From a checkpoint of a small mixture-of-experts model trained on Wikipedia: 2 picks a token.
Below are experts of layer 5 (counted from 0) of a mixture-of-experts language model. Rows are named router (the router's row for the expert), up (a neuron's input weights, with its number), down (a neuron's output weights, with its number) and show model dimensions 0-223. Each number is 128 + 32 x the weight over its row's rms, rounded and kept within 0 to 255. Numbers have three digits each.
Before each expert's rows: "mostly gets" lists some tokens that are sent to it at least half of the time; "comes before" lists some tokens at least twice as common just after its tokens as in all text. This comes from a sample of Wikipedia text that the model never trained on. Tokens count by the router's weight.

# expert 24
mostly gets: "′", "°", "|  | Republican", "% |", "|  | Democratic", ") | −"
comes before: ".", "% | ", " | ", "′", " |", "0"
router:126170128159099159144130099146114129119112025079103148134202113157077122177131132128109129147130130137136182095121135106117084127112081085112142102153131123128137102072170099092135109144074137109169131133145000111190108104113158087076169133090078097101091155092117117146162212149200134132106123096112093100132141086132117105123134123131115188135116076107133163120090120141137113132099020120104106121109173089092112059115145154130096160097134116187117113116117134145133115105136163147150141052171119219114167118135137092123122106143134225151076124139153122174119148187134088111174085071144161117117115157139148146104119124113123134144137129147104129100134144190110141172159
up10:148126121131081082132139129152153112120082130113099117161180118149076119152120155094117087159140117060144173111081172144155121125095136109163137144180134140144088155151149111123179168082114086161152137166178099087138127151171168120023162119179122130120129122160138064098134139142131129174027122166055163128151153118083141115043149134155141121105107138079184220131168173130126150141193136104138081106111122145158129128194139170147135143174185088155117104066178155125136125164128207148134100114104092164104089148095098140151123128124128107089112093078120205189101168147149141155161197145114090146135147104125134127128098132128144105087102156138129126208126096125136106131144
down10:114122116134221117115131138079144115170172108159157103128164129118172122082175102085134095094157150119165126132130170095102157134142082107139108097114167125143148183179103142141142118171114164207112120147177081121154164170101186146101158120113188166122125081082132131147107100146099134109128176147075161119107176135142118135163077124082087145141198137104096116110135133170109106098101108174078113102156216152147151158113164111075197116117167181112080153090143142079104123185194111141174097197140123058183123142110135143164134078074113086133162150114087104165054122167085134138149100148139124192100095152116149121167144147141167116130148144133122113135137198071145113146121
up11:121136083073132155120152174049135106158084058098138116122156141120115129152176167112135130167103130119158143152156137111131088133154151059122135111080126119105080130143128089171142058125127117154157076135133090085146104174095103108135184133128125093116129093061119216152158187169202146153099130131157134088105115115164054163149186171110149132099143137093156075147128171189131130084034124137134130176105122153103091076174129070113149114145098145143155099092157160185182111139159069118169172136159090160179169102142143088130100114122136132147053171081139128103133122126144078095161053138143150160124158113095100113132109092106162118139130140159073144132108117125109065117137
down11:085118123124078138066132134078145197105182165113129136119125131144092098114091094112158096154151138162081144130143159125149138083072102093118141108157106097111130152072050118102169143128116163154152143169136150143185075085066144152145158097156138134112103161142055107110143133128075178127108145193113132139092129093170143119180143135072210117136164121044110112157155146147152111094127123132125140142124071098078129175156070136112100123123089188093144126127121112103082111171155063186132157222127141111123094158105170178157128099095117136082173122151065164096177118164104089122114097094140111121069067137119185118091122143163133103088116200142145081120117153164135124114118
up12:181156131210146103098130143157170152168095080155100096136107094068105121127152155089130117144170156147085122091112117172102114139097134090082088134167102147117142040150124164145178180162100109133113117107097131150177154121122109150112176119153085107185096147085166174156135087080157082174138139149180133141150142212114110089151128108195133093079150104217156107081121156111145133131144102046138187095145101144081098119090114152159167166159111125104141142108095178077172089159151155105142103108111137207122182145128153125147127132063084131151065122164139147120162129118151085089148127119156152139103116168091144085127170118095120150127157120123094167116071119176112115194123
down12:125117108102118136120170102130193165034164114153159118088170133172115143164138176063082073095059158129112086137119085113144126143112123149154149128163184094092142150150137140141103123070129168089110160159128110156127151173118103132116151079132065118108188074100131112108199139108123121140084141128153091105135112095155048083167138152077144119130121119108128132071122156158107093153100106150189143157154133088092018063137126152124142188161143169107133196080137148102117162142191175120116098105149157126122186162158118114157139164160136138104120154140123163172063135210101154162114147157102103129168162169139129124150184089161132120121135104105168152154135133199142120100117
up13:156105140153141121150138145109106181103119155153122147099193117096111145157138117132104118084080165210132143188145145121094116149173068156124136131097125148107110122155152126130181096126189166143147098128181099134122120152106135101056118119133110088136127154141140076141169139142172131048113099113113146131185145126172169125071129085149136107094149100115117138105106123086144102152082125083113077133122155087117127141169143145051070175118093139194115108075190069112104149085149134140118167124099098130077164138147107110138066111172138203107166170116087158109117152124119139086116152097158033078146166206132152116151150144141105092101126154111089146157186193069137056180144
down13:101109127152149054158118042100091149180138135125119171108125130142104110147067132131129149082178156085118108198155093146105110145224093071113120116120142120093150101160109140086157111144107146111115110116169100076121123146121089074098096141142108113179128051164147122127141135149175122070144104088062171077128147131130205176121171054189107131116154109078164134132185178093111177108097152079103085118142089111139112096132146091084113136171078101172142111117132100094133097120096150131133143105127100121126126096129131070147121080140136171119061133121070077129126093146147121132149139059116117093190152174079174135097135180183157142116099178123161141137137142096105166090124
up14:182081179137132114127065089174072117150128073125101114101146111114084118129158221136140123112105141113181165083174119135106216074117080148120162127130173125116073113121134099048096117143097173135118163152178131130160087149115096102194092092122142117127127213099116149106135100184159157138147078126182158085127171125133126129182146144131138172140108089134133121152175125144158144162153126124127055220150145126054151137151157123104110165112147141178077111209157089176169140103147181166104153161161091133087108125198134162155137160150123145201076138147168108100130146139089123114092124110097122147116098121139105119163120122118125134145153155100147149184155124173112101149131
down14:060148119100152093211167104149126140104103120114129106143083178144096140073099126121129147136163133145165158135122108154126134150143121133105126135102134133200134164100095189142154130164126099154157105105129130120122038149090112102112121063139129097160186202184105136120133072113129127133113159154176124087114156099167173091082133176084143136132172174154134153092098079126094168172148139132133086095065149159074135122148140109100118170127086124160049062142085198133114165131117174150203166170127084091166134069147116086111118076112150108161051180130132145158173058109105108112143117114175135156118070150101091152186098130147145119126096178123143144139153174134162131148154
up15:097118083108104173123151059110150104123109123106113179103161148121112122139094169134154104099244080114207170126125149152118162096119137069147152113109096152116117099124173106130140142107131172117104114110163131202120112204117122081136135133120064096127078095154105167104140180160077189161060128104087130123153100158111157144149110112090122109126128137106173093082128165194121075112106099088136191102132120123109149112122090103142055072164145100112170108135179127160101113114166109105112147093127189162160166134140076176141125122136109141132147100141087105159148130098071181111115123142159172146128100123142140133215101096085213066126077116170106141112081153163110134111134
down15:115093132144096123101117169100091171130109109131164101130128109114093104141204118091174083117080120161156114062163141165122165189079140074111129167179115112119145117053086130111061208139143085151130110129177147141106136087083121141122191134120144096102071158080165090123149136086105202155178139138144137104145093114153152131105101145186077101136164185107173114115121114102184124160138128110083142168159086141095103108114109104053168119121118137150110065108132167167142121097105115154140117115136122052185093128147082180107119188109170103123150119191091108091186122100096095112076132084118126147121128185066138165085085121092125119146162109105092126156125104160151139189107
up16:095095086162102128122090163126134174148145132080193087134124111199087138110130142123039150134167149128095180116086157109156137143128212179113137138116084143137106108100153130092179109054058140109064160108096126116166143183144148083137147049090126116145153170113101124133172166114070087164097091141135148123115139125131117112139185153114131158102171154112143106150172123149124103134145099083132116157103151151055159129151140098118175102171143122096115109130138192135197138199177096125074091139156117107122116117157136126118074087198124125184094139174058128088146120154138181159102145153078136137162097156079137160169101113149208129156150124134146132126095087133162133136071
down16:155143078070082166127101161141126107100112104083068173178122137118166152157124148141089096099146142157118162168159140135113153118129047144130126111165114128137065167104138108170145148088094103119151094137090130114144123132145157125132124068137112137122078070140109129127196113139126122143164095141100094159102149116144135137130062207132166109122207117168163104125177117127088075100093141188135164090125106124137171180057114120117179130091064154168120175183154122156075110057168091128094147122091081074128076142168146136157149089102160113099196117132174109102127119108141128159157140160148042134131065183194063161098125100153138134146108132110132076103128179126103089135124
up17:093120169138145147121101162114166146120145143139079124148170115149092168119128091117197137116140141061132154133102168106170180106124107161146131133120131112095167152128132066160116189152141142153098173157163137112078098136138170160148134109148124111125087136222162136129135178116065109121133151126143115135087164099130100096129165152161116112127082067082143120057060176174195124097074112109101127125075168073131123158114084118130162118075208196091136152132107083099113115105125104159203104105159181212120125117154099171111108152117150148156118121169186150122057100121094149093156100179182124142158116078119120151085150110094103106131120118154043132175170104149117138092126
down17:136159154147162112128154074193165067093133111179057107172064160121118236158129134142113095135119136130143152117145119131128097113142133180150143076135148151121144106113098059102095115116157116126169134119155143085173162200127139149127197192173126125187128121087124154128131098093129126126169157099122213142127114108131116107110171120158079091186118134132117140140123151115115075167030085141141133115117089138145128146107078095178090120100134085109168146168146092104122098085193096074077120110124124120125122099146117127135155193205212101128102120135141099123169109122129172083097105113136132107203107083106128139154183109166112123146117108100093146124148136125119212145097
up18:079175109178119208159101132107114095219123035113099109127129108080080129127135096156174128092138104087114122169098134100129142133111057148167152097096115185125103138124125105140124097101107081152104167150137142064123144096072111145091150048193100142189158132106178167137079175167158189117167183085131122119061138099119138117207133118148143192132138114145128156151077158126133095132107075129135184064150120160104108100095148141160117135114170104110085146145149110143155139151101113111161121145120117136175103137115153122194087111149174167140107100116142114153127096182133098132142081117138132140158123166096120064199180084115151168097128136151099106115089102158159169136171
down18:160140151048137105109148099142191189177124131161105080126104155107039090131114141115134114191116162169110123156107154130115142064144167097166147151183099171162079094167162128097136117143181088135124109200133095163109155157109111087127115144155055175224172126146168141121113108107147131154148142057105142109155102123193086149121114098138122129125106124138156143094102138106143131117076136095179130155146009137154085124174105137160146118172072097089185124112137138189112082103131146148169126094141117138137112138110170080089162150139168136158195160153121066103114116127142173099127099180107072122133116138149156123148093093105085136188151156099144169114130104138143114104128
up19:150127181148127128125106136158131100145082121105114128148135091162165197149127137103134160148079062133168042103110119094111161109154104083128110150164109207184136142058107107110179151133080122127110150110063189133127133155141111091076158183174108160087087118076099124136165109105088184144121149113115142099159146086078128152212156124177121136130147140079163109097128180155128099157136082143140136134131161115129118139100145098127087093113114163169120083117122094122121094173114054152099107141147120154162119112150089148164128144195120161155106071119118089160161113171102091060178085147101171181144131154124133139142125146092113206153094119127048167083118115121178093058151
down19:116125113119135132141093116153139078137146118136084196152147131198166149165154121094061152111090145053219120104147126124112109099112094125124130165103111208167118157149115107142071124150067125088154215090092102178118118145155173117114150181071107120137114086105104151174128131136094122117132149147178138148171133142105184073092111107144068100058133137042179118160111143115131123127088151125155180166111114119114159094132060136119123135171114173089123158109127128097137215184030122153068116124134089168153114153155089143211167124148170123106137113137160131114113089139132156095129124124125142157111087113141119100108093147101137128140102164102194127142135120098181087112139
up20:124148183165098157103142107102163137084117175104080101095149086096110156140117129123109091136123142120131076157147125117146080095092169170169083134124149140161190107117151094162139170132116109111127168122123074095117110137168186112130124177135104162112072165123151056139123198123108130114174088112142091145147100179078119111125145094107093044154161145135094155063101150152149131112152112078147081051152093157071097144101114152094063114094131142128198134160104128141139119090130172135157141081181122190098143144096109082102150159142120195135061117122167126184128095100144121109168099079092148115089171087118079102136133094135128148152167172076109081107085222129169125106120
down20:100161166082107107148100098113131149159128156138133110084116109105107133182081109155133108095105173098110085083080076095130179080103080216128128114098149172136121073098134121099154102125176196171092107124091125110157131099073096127151129175132067162143143094097150191120093130112122160168096224114078125115146138143101126094147142130143110125109148151111095132111138127145107118110169097123167081109100148126157099089162081194146108174149115087087121139143113112097187105143137166080136029143119155088144131114112138102127144119165166105103160118058104097148104109130114106105132143113174062092170136157127119129055161107118142136175123222133090072074119148169181112136064
up21:132178067144131110115150108169143066072114128173075115149196123159146131137058121106082098152153139138126150111088101153136163130108129116142126125131102120104164146112165102113062160118157088134142113105131113116155065106119140145140198139129135129087136141149077162182113164144193169152066192050104152149144170200147149129070115092096187106119149122102124087112140072092145080104096127104118117111078127109141085124154187143104100161075131138124153111142123099165123180172130135179139137187106129080109205101128097109137132095132116203150066172167112133154094135116148099084144110099111148119146170076063140165177132143089115115098120142164095098052115122102180144064146
down21:150133133101108132151142100139109159128098093128140133110076081166139132159127132122121123127087169126138123129122164123152120130145144078122130173152107132131105107128148130119131102114122138129092093164122139139151121122031106068133154142153151110139127142119155213108063178125071133100120100120129153094062122161049103145150155105026148172115082105086096126104146124147135146123142168110166111112156140122124171109158065131098142207133100183139092104119170156026099093088123157126061123145116174126157226105183160188130129090125098093134119164091165137148177113144060136185118133093135157193167151146105118158139125152139168070097147090177083102079132116157116175053117
up22:199092140132055177088124141128216110179133142166138121112169094183156179148133153118156126103165123161132142105134101138131145154102128106199112153071114114082139111131134085115130150142193161175082126083097122160095121148117188133117096115138113108130123090139197132119082145163112115114108189131044115178097102103103116162138143113117145120108198119082084170155129144129116152105103108181099077093072153111117111153083183140162088126145105176124144060103144125105149155104127145095159161124099199191156147188104120109145157202147143109164083111152077121139132100134184087152161183112082133110116132160121118154159104096054123162053174160146122079124149156143123125137133
down22:133195122150148091125180128170076139091134136150099167119157127126125139181105083096161110123160143085117165131141158121101089156192145116087181153208118136149205162135142176120095140098109130113119154102124116085148113118129119093194125140142144096078128103137072201160124158131184062124111101138107154107149145140104183138091130111152119092192113066167115110182154099136124180215100069085134112069141122128087162125128166139133141064120074103150122099101167151133158104064182138194137160141112126094077125109141087093115151099131127151122128092160170151107125132138150165148143127170137067136120151171112170049207099174147121130140158119143140163072087118078145092120117
up23:204113094133127160137145145138140105165124113155108084123212108135114074163145144100027121115179120110123125123078086076180163108099059085152114122125129104099089177141139134117149139115092109156141178152120099133195163142132146118056122131115143139175127134114157122151131147143125123104146149095154134140129128091121080096139137155129088098167136075173109093119111136156125116137111150107057131082157167148151082158124132147178132152080129136158121144153159144107099124106183115139134085130145129133077191106129116103091167103106157155139131104132161153148124175175178071045214104111120130134151112116119123089138162137144119167092167083104035160067165204216102184171105
down23:143130099152067137118161112152141046135139126151116104172166129114099146080064145127094068103196112153148109127049127084148129115142100171143102134156160112077123110108127157114141202092152117143149130092064111172139179153098138101160101142107165175106137145124152131135142105198131134117108131087124130122123101155150151151205085113091108061173120111152127120099094132053163094121207125066124137118113130133206082104098112102134120131131133118141123122153097129139109111162121066118098079130105108088107124124100194116171149161113185107166132117163094094140132147103110134120134109169121056131125166178122155128149117053217146126106212168081170101111108170142114104206142
up24:101151134157126219116131161129098100184154125117129119188091129194157160124106110080175100098144128160130120093169163155128139113075071135171126116101133111190124082131124093123114142143155153092140175104169074101128167094133090144058114134091143113125079122127119127151112089205148090186104114101125125144123107110091094125095094091107126157181183109119154152185171129149145115117078087122216094189087213098121086159143121126137131064156148101129077143071118151129133105097090177073129132144099082132147200127144099098190121124145109148098102111156104110132095102153098182146187099156170054125092123130165083128119107116099147117157101090140132104135196125147068124118141
down24:068120115135151105182165107155163132066148140145125099133110091132148178128138122104067149107143114124152164134108106150116123101128145127156100148123110142144108127126145153129084164028130159153100086136136099137122174147145119146113142096219113102125135202107122187046127059087144143185158091096118082169141152119155131135178148077113096138132137144093177153108126084125175158179123146072120115137097167068139115150110157151099098187127129120154102091172150171147069159108123123137083137136055088067140089102194107111125071079094162128146118189148136145042107147106108090139066138115183101156113138066112123146178132089115090150154117146128087196132096090141139096100097
up25:158155104110158111159082100102095167100103071097122124157156111204144086161123109118127128136141069144128123103090112130147128107125111125200106169137184090147157154116183138101125117214146166147090186124131125128127099143123099130122110108066103139161152155061104146151172167121081102165160163113123141137100100158131132113127136199123155156115107113150085086128105094129186100132083114134118176127128145110048122138145107127049153119093099216123077134162144131116144159144116086152127164077119178121140097153070088145132178220138109167159116096158149133119152153130131154094186130192155072166090205113155125120112154153111130098053114102175125139069132101146163071174159
down25:138060082134130119147157206076140167116157144106115103157139104095103124113132177107098126130101151157151127152213136135082198114125130139152141101151097143069122158122106149138149107090150129135076108113101137118211143169046090116137136134236156106111164116159110148130094115108165128068083099118137032131141138132126119139116178148068149077130107127192090122084163121153133138090142093123116151156122132131105132175160090170130126130089146120134156161049126109057141107117100121144152167116090099116138143098054127114104128152121129141078168130105121043100146141095133095169086135125156121092138153076058097139155062136103113131116145074109123160119160196124127168062123
up26:206091153141139112161130145104148175143144171094122106094194099137122120139142134134160136129101066159128107054142163106199110136151110131133116194144132169063144095110167154110175094129112130119077111088104105132120052105119170148134113125171139084100145177129156146169079164145242152155163168160150179173176134121120091131158099115147210109116156101161186107091182163127115110164132125106114120127114146083126128135147207124111142134121175071120165140152113209111099139125128181103160155143145065145088119160106103156147105131127091163159105086072185204129160160133138165100112113136067174164112132194127110090139144156154087153119143137137123107113108125098147129165145
down26:146191163109139082134150079177098183094126134105101130146106142103121169146129133144122112157155141100121091120151119101142123125092146164107211084187139071116091122155131174162090136101129180113114092174133089154131106119129176156138125152098176182131099136120090195114129135120149210173098130146113120102146112092187122102115110163114126172184149126098138148129141088106145110144093156129128141118105108145119108094141122164156108123109147184093078178157096096091122151099153094146162105112092136151156171126182185189054053096090111153107146074107186100102104132135083123119189124130169116134204084119093144178080081112141138136189120127145120137123210143052056080099160
up27:150204146177110159142108166108142073214147099097194102112139094160127071137181103116123079082117100096113124145121126150165176091083082167171152119127082117117146125138140073090190188143115144106193112186093112111134155107126132155147087132130125116112092138135102101164129151113117146115150126190117164184099082121117084126177198131145126178151119117123199132159101175166104148069072123154088067046137154162111192104135193145157123082136157063149119077102139133111118081092155129123134122156098102138169122115138117095145167089103130166153130143158103157178147121185180132079161134099126146168110133107149056110176096092063116129130138112118091170113123140139131137106120
down27:074119152129134172118156133127143129102124152135121141075109161125139110155132198166170183159165097129115091170126064092103146096090134118088185135151117216098129130183038074106149069151066120129095056132087194157153128104068109105153158091115215176124119119132104141111094137131184101181126131207152148121097105122144175127157141149210157093131130110087168099173149127140147138119105138129113134086139108107149157095170111080115133121112103078170094132106158092123142117184133119151133176150151089067092143186126110092088123161152153125128112112103130074133142106081185153070129114121126116103084143142164157124195127120138145178124078064114136111073122103102133145131111
up28:124140155169198138146133126103170117137086080084175137083105128135163108122109128122111126138159141115133150131149123130163128134178089150125094159115081115119125158111200099139167149113133120154076075103156067129184145108141151139102151137120094151209032152126105062113077157190093128113070116119150145154109101163187112122121086155132081064141150078185127132175084196111117125126145104106097125088130121076070105055047087102171120143154145147169122096141142068131157121090133110133122089142116104158123143086108099084133109210165119100127131103164151116192113052130145120044112106114126124164134148119118165135177135140155133143092158197130121188086152124103147117137153
down28:173134080086110142051082084146176139083110101144150140125134197106106114118122176097144083148095104128137100130170123136117161139134120154142082115128119142132084153100032176144136126191100137123080102178152131135120135119071140121148135166126080153120122164129151124154078166133115108092079112148085064099164152130123129147162184127117146120154093146198139112112116189094158187170161124192067151092117101036034132130127191133142108123133140192141117135150115152118086136131092103100136126096135122172158106080082104178122145138104079156204149148139135117117102151166088149105088150145205144127122150088133127095167109100188130136086116190166127112177118163145120174172118
up29:171153087192139160129154092099157124098117102154122131140153109152116154152070087100131133162201122118171159107184086117141123150154142188116104173114110116089180141124112100169131088098068138104115154099188067063175180081195138138155063105097082138142131110141100127165134141097082123113144170130114113111126147153116184115117137101165148111108187154132127093181134177079123121108160128192101140170121126097140104104098091086088079119143110130114151131104169108159118148144083106142139171102105124218117070067116133120128087093158113147086121134117116146100103178169110071170174161078163119135143065126133190174185143148151104072099126183121110090132136107162090184120181
down29:157096172086122168162131133151145168137088114120147100121126141097144161163141113157145133078135124112136057075104097118160088128093147129133144082169138120149168117173142147153092158072111083182141193131134156083134144176140165166137164134172136115067129115106146163103085164135134154149157085057110072099155143112122146136151213120122077151136181103103174129151086167097153101181128085152091081101155105111147116165150113152132180085156139164117084107134073107159139173111117091168165143168095127096134097081142132138067187144099089124113121141189209146176131159095077153174139122104133204157137167171180155152094105078155136116134125188192120108110083141174137137167173
up30:137149102134069100141148131122054149109121143105146121136167090132030144110160064137131074135161126174139225106118134120159143139102089171142115109144137143146111244148181136123123147124127127166131129140106140071160128073112160072145151137111144155113128139107184142105142130154140100084104097130129161130102099088112125173138138100141150157135076127089157070145118129085108183176133164119108106146167113168197146087151161175176097142100172160162119123120055099120137141107105118141175194096109127160135109155080130168122106097094120176124117109136085087114163168119125130105130132096117131078118186176176242169122042115124154163137163104120098178133150183135132103118128
down30:135135177120092150094100072094066142091099047116169126129153141147080145124112124105140095046143121120100104077128137084111117149126164127136090097113142144130099116108121093186143125129158159132103147102133138192178141095093099189084170164149192060141161105150155099101202154174180159106181138104128099093119118157160168117110154109009151126111127110087138128091076125122125136125168187180084116142130086086110112150110177141148171161140176162128104157153109126121146127125188157119102141074110098119115152155133165174180095084127155140155136080137161143105223104155156127147128138103091111075183134112175130125088115116152140120133097187149129073121135106142094090076168
up31:166177183144127172103148115122105125165089125107102137111190117139170105162159114139089110160109103105151124132083140111141143169107125108109130126068144210144199160079106130118158136064083142143152095091087140131080136178128190133185119139117130149101115123129143103127182155105166128112131131089130080067162160122179120086144160141167095162165047103148098080125082160071080126126134050116109183090130123076148119035098159120149096116136137137107085142106105109093142137164117087120188127071096131146130075110134177146118113124094163156147070142121174159138141076077096115159164149094194130151139134113171133160200164115121118132155113133101069189155104113115100128079083
down31:160073123168125177120149152114121059141130150090148149152121151087100116136152135173083111140147113158108085146175166130121109140144134117143100180112098154089123128179107116127143146120039079159124086132102079042113106077132117159118130163159153111143186156122152137171095140140162139210122106145127070139159121139048176155180116135086113124105125136148167098126138100111135187130116114138169160158129054198102110156143124118126093133139154145124161100101136076128097127091181122163121152175126195107087090151067147187157151098183159071149167135167069099084166085141137122124130130208050146089125155131185134144125177110208147104168144129140132148119191127150150133114118
up32:136199070164126135126108120141107103161096138149109152113157117125053076117166117106191151135136095139119147128172115113093090148127123154149111127123169113135139159173159112123087143082089112184170099125113193184143141167165099148094107088056119121141122138112053143125147122173113129166138154061104184103088115163200164068137155165099121149124111124126110128110133119072134138120170114090116120145156097101164157180090168126099092117155119134143121111118068111102094158102190091089104121113150119129185136204162185078120121154137114119141117150109132160124096113180178053054104126091066102130077094203183125177102136115122114091056138099135093144149075141073126102130141
down32:114049217093120162168159089074145083207114090202156161138130150141117127165107068119156144124103138120099136166180123180110142167125158103049125126094123116134084116115182109069130097094158085091086123072170128086168084132142090160155119142121125196131134106118148108142127103101078113109142117167118140106217094113138136129099169115150101121141074139154150163122127151135110156111090075187129135113151136120034112159129114131137105123161072128103145129128103126085126112147126177115117100087143138145124156212133094123192173159148095150138150103140135175143172045119161114221105152115127092116090112066143086128110161107133160186132110136113091116147097120119123124140096
up33:135082100102131143154177160149093164119152034113151167136128120067146144166133132140124152121085083125127114146146166093119118132108115116143150179169135135137117174133165098090180134119135124166159110080171146190097190107169113166093107143183114149171080111111172138150151102059096154105089139137135166152096120124090109155188121136131148145173161144167131170093120089115127152159089089162204087181138126113140169093118186139084049124076172134115143141116148132114110139134133167083104108097180082188145119143100129179146157142171141137081108156171117184102147143132147134129192057083094089099149145170103127158124132122098180167213117102156083150041139124157140169145110
down33:094103160141075173170120120090128081143091126220116120188144116119170134124132139166162129099181144166091153041093119123178053091091156053144110085129053067145139108113168098122135112113163135050159141080087129164118120177146149131220133172131092060085120127108131088118123106174112111092104124075130154119150137084126136106101098134115124091162073141096105098139131118118120117157168177199174118083113171148131130136097111101110138103144120113105120062113181106107167145165129152119100151108116102163152130059121121147085108137075150173110126111119119082127117138141147162059140092115086109131144110056106121046102163124093138142138159139143159126174144143167092141108133
up34:145136080149143114145131118149120102062126132105115132146113164132135145094096142172163120160011174157141142127109092084160136110151148164164143072127135137113146105130146153162149124098090110172132131106141117157160042080147143138090114126106116132086125255140132134132075127133102102152096085084128054127165154132157154143130100134131126157090105141157062128167104129150189092166137114147147119172155155077148124145113148154222165144134079165135118137134172106141166056125122136107120143127111086169168080102116117128107103131167167155112124119161095085141088196107043135144127105148192122180063141136157080097069123142160182158126147120142103115122052169112145111145164
down34:154157095124102114131127172196130115126192155152102122178122147132128124143107123138111125151130093216151134153174146103103160119124088138152058141102095088185111063148167137114140108178074156088086140153152134143155127101120076096167136087082155116145116153158121103133111141106156105123125156122114166100132065117178141117074121145157182164176163103128092075101095120124182082038167153126149089154084106177106140077106140162169078153108096126104090189163106079193108134126148126094099171107128137177110188143157166114005121140078088134108173087145152096157151102110144162174153132155153088163123146138137110095076103126090183102101158083122132127136126137128106134085164
up35:116138138186124143148170082133081179147193113137060104117128072133120129081126180100098134149070111088081133157146122104161128122130067132111136129100115159123154117135097054127134153095160143105129100149108093149133158074143164052106145105129066089160144129161123099156126142147111101188105105128081143100150087088167114112124086164137092152144061163070156202129152107174023080104174147132112154127144210161096136082153167164118133122192183108148107151210133119127154109125165136156137113107116139174155155124101125093100078158167091135126165114072162209077147136132136110111114152066132144117155150170115081091127135123144096106145154122136109149136095111112120132065175
down35:133140126161112117084131116125065126111102152165143136168157125167182205167097151076119126119094104144099103153111140128146124101088100128131135139042078163168128102105083117122151133132083131126099198052078154092121131157131137123139137129137079142049123153126158152141113173123152129152137076146128106127179128114206087174079166109122107099135052142085099119166137106150113102061134118124117125128049065134108113134190150142149162060199215146131158166148105087117093108134126152170085142108153184149179166188170116100149155099168110149110100135110100116085151119106092147154137156083082147129131202075130107155120104101123096207145172129101123091125116135143107146124153
up36:129126220079092104143100107139101135160187129148152166145179176189177084152081106099190110156131123131113124105119186098095085149106161080167144120149086128121148080128131118078104117122166146073169167140147124119119101116213108066123112107076117101125111086148131121128155161092134124126081077152099099172157196102095145183173100123094149068176172106106113132078120123173183138190114114193133065094126143097108079151139159128137129103134176158130200057139110104046168149100117082089124152070115122175147204092139107144073138113104114097168146138126088117118143146103156143142136122148129129120158105139093171143142116138142112147125154117145159078115119178103087110110132
down36:093164139169162122141099112108111119228130167115077135148162177119130129094147082167091150094144082170074122123141140132168113156123107078144092061090120158114174112119179121093095132135110102132074134090120037129146096126089185063124128069072125090133113173071156144123161142141133164040066111128083073132137116169147107082154104124205108136113131105125141147141123107146132158128079108131076166100105138158114109093191143055165104133179117100108136073123114148141170139126117174154110130110136161110130155129150097126108166155108103137100154197130066093126126132116077151132190099115129126158135167153161131200157098083078100142136165123142083155061132146118179110156131
up37:149110101080093137145124121139084113091137129141062125075187126117162152138126137166066132136154124089073141196171127138080165159133111097135130168147075123124165136106127163105133184132122166146147118158106180136119137090086144098119141159100041066162113238122181082154113183118167103137125175110176102106145120109124135110108159073126123100104106082138150154079022093114113126141081149090111110093112144128091125137105126102200099144170125150127136169147083095165096106140132114140114145118118151071139184143076149059120127088070082200109107129122178164181111185138145156105162144124177130147124101138033088136118109125141100146115161133112089123108102149134105107126159
down37:112103108163136087090132137184080137114147121125143116160084168135225118066111131113105127143076045107105069122090089084139116152105167115138132045120110087185154137115172111119123101106086131159066116154132127112181139166107131150128109083109102175154146163113136136139130193154098148097135183185102165148105145145196142139106187163066142155155138126099035088096125067104096147134118056099139078087109152134070126136152084170102144130106167085116103167129147177135086133094130082139139106136109180102144158112023115151104108168159142131107107122121116177123129112126141120106095119090134083066105148105134170114145154132138178102069120148140097099088115167111111150147112
up38:125110168158118119132184094135165136193136067107147124159091142131141080084117154094066091173165141127094112104165119177175135103142102094125121116090147172175120122128104150149128141117117139123076154114145163091194144130146088069086166175072109077212147126123119137093122187106153170107122192170164140198065165166114131146162082147117136134103123119151121143108081131117117127131123142187109122172173154168089138112081135157142076159115130114143076163116099083095148118079119105093072100127174095177125088184158150150129085173113130206133080093107103076134065141170174112101110073140150174109142151123091099125109078122122076091118110122102110179114063139161119118105165
down38:162174080159135092130170104150165138143136150093121112109088146154106186185086171138119137218099176115147121191193081094185134131094142135089131160117111115198109168104162165133111112178182102098103110147135120156139118081149165130112136137162090152119149135130131109072161095139134167124171054129168108110128123147069093095145119176199150140120191224163129099099112152075121110109142182097115123094160104145128117121106112074127111155145118128102110097158089125098162127139060104128069109186145123145106181150128082116072127134120144177129133142141164152158159151194076088123139151151101134192141118127154112135157120107129086154125093137119067204065078137118178111100117
up39:121132078157127189125183097146103119154115141196130091088125118127102186135148137129162118151085162105115192120122158096084145096120136106088104062172148113068153103165097133065119132137132058125211121173161122143148108137134136095100183123129129142077143107091110124161171162101164139147069056157139136151156152123099176073176084130073126170136076147132159171111146149107088117095115075138066083103120109145103113119172132146121119137175124092152093093174143134118163150125140142098069163100099160187105176143167185169134125104130067108103132085087158094095105112142094080139161109099116150105136046133103060167112099117137106174182156070098120139120140175148100153157163
down39:099150142108125126098027106151084082128137138117128203148133120127186114100144122143150160109108133109144179154137170162155110107082127111094140168137127081105132097120073084084117143145187125124118123125109134095135122152158144120080102132120109115138103189185158089179136110090132064104107122151122161151113106157153102092125182145002072146121122211089054116146069146077143141142123133141125067098156101143113120151155115166140106136111108098054091139178151101116106127087149110098152067159126111134111109122163142098086121155141115120100156156122108088109134054102178111143117106176154172149181100170089127099091096127047152180164080143111109113118153094200159106108138
up40:152176098102086139136254138086089142128155050090128126187132175107164108128091150135077155119105130089125121146116156130072162135122072126119152088133104095150045158198152058124094124127131091136143108063079105112143181089112136079105100145135131127128143123150114148127121115117089138145069093125094114157155202096127136110111115113120169169063097102145134192135118133133106154113118072121103175109102138092124096127190119146094125164077106105081109131108147133133078118151108165089093132150130156199166119183122120129145135126168142148149109086118102102082151116120182126146139115085151086126157119142147130163108202154117131135109104157126066157160061144093030073102145
down40:141060143116166147115126097141121121066146150127125152188130137135147202128118159111111099135144137156151126159091101141057105105111092152129087141142108133139123084138200078168088117131122137103143175108162117155209154118052049105110171174101123176124135189134124137119104152119171119121141153148144097160182122098114104110154172156173119121122049121144166113148148159128123116132171079081115117095069097163100112136117140128144113118168155118153120135114185094099180136126136078108072129099092144156103066134171149070165125134082103128133117109145135144138150157136087150241155083195137143168126109087169132126090181084189131102153153139134131151178112124172109093233114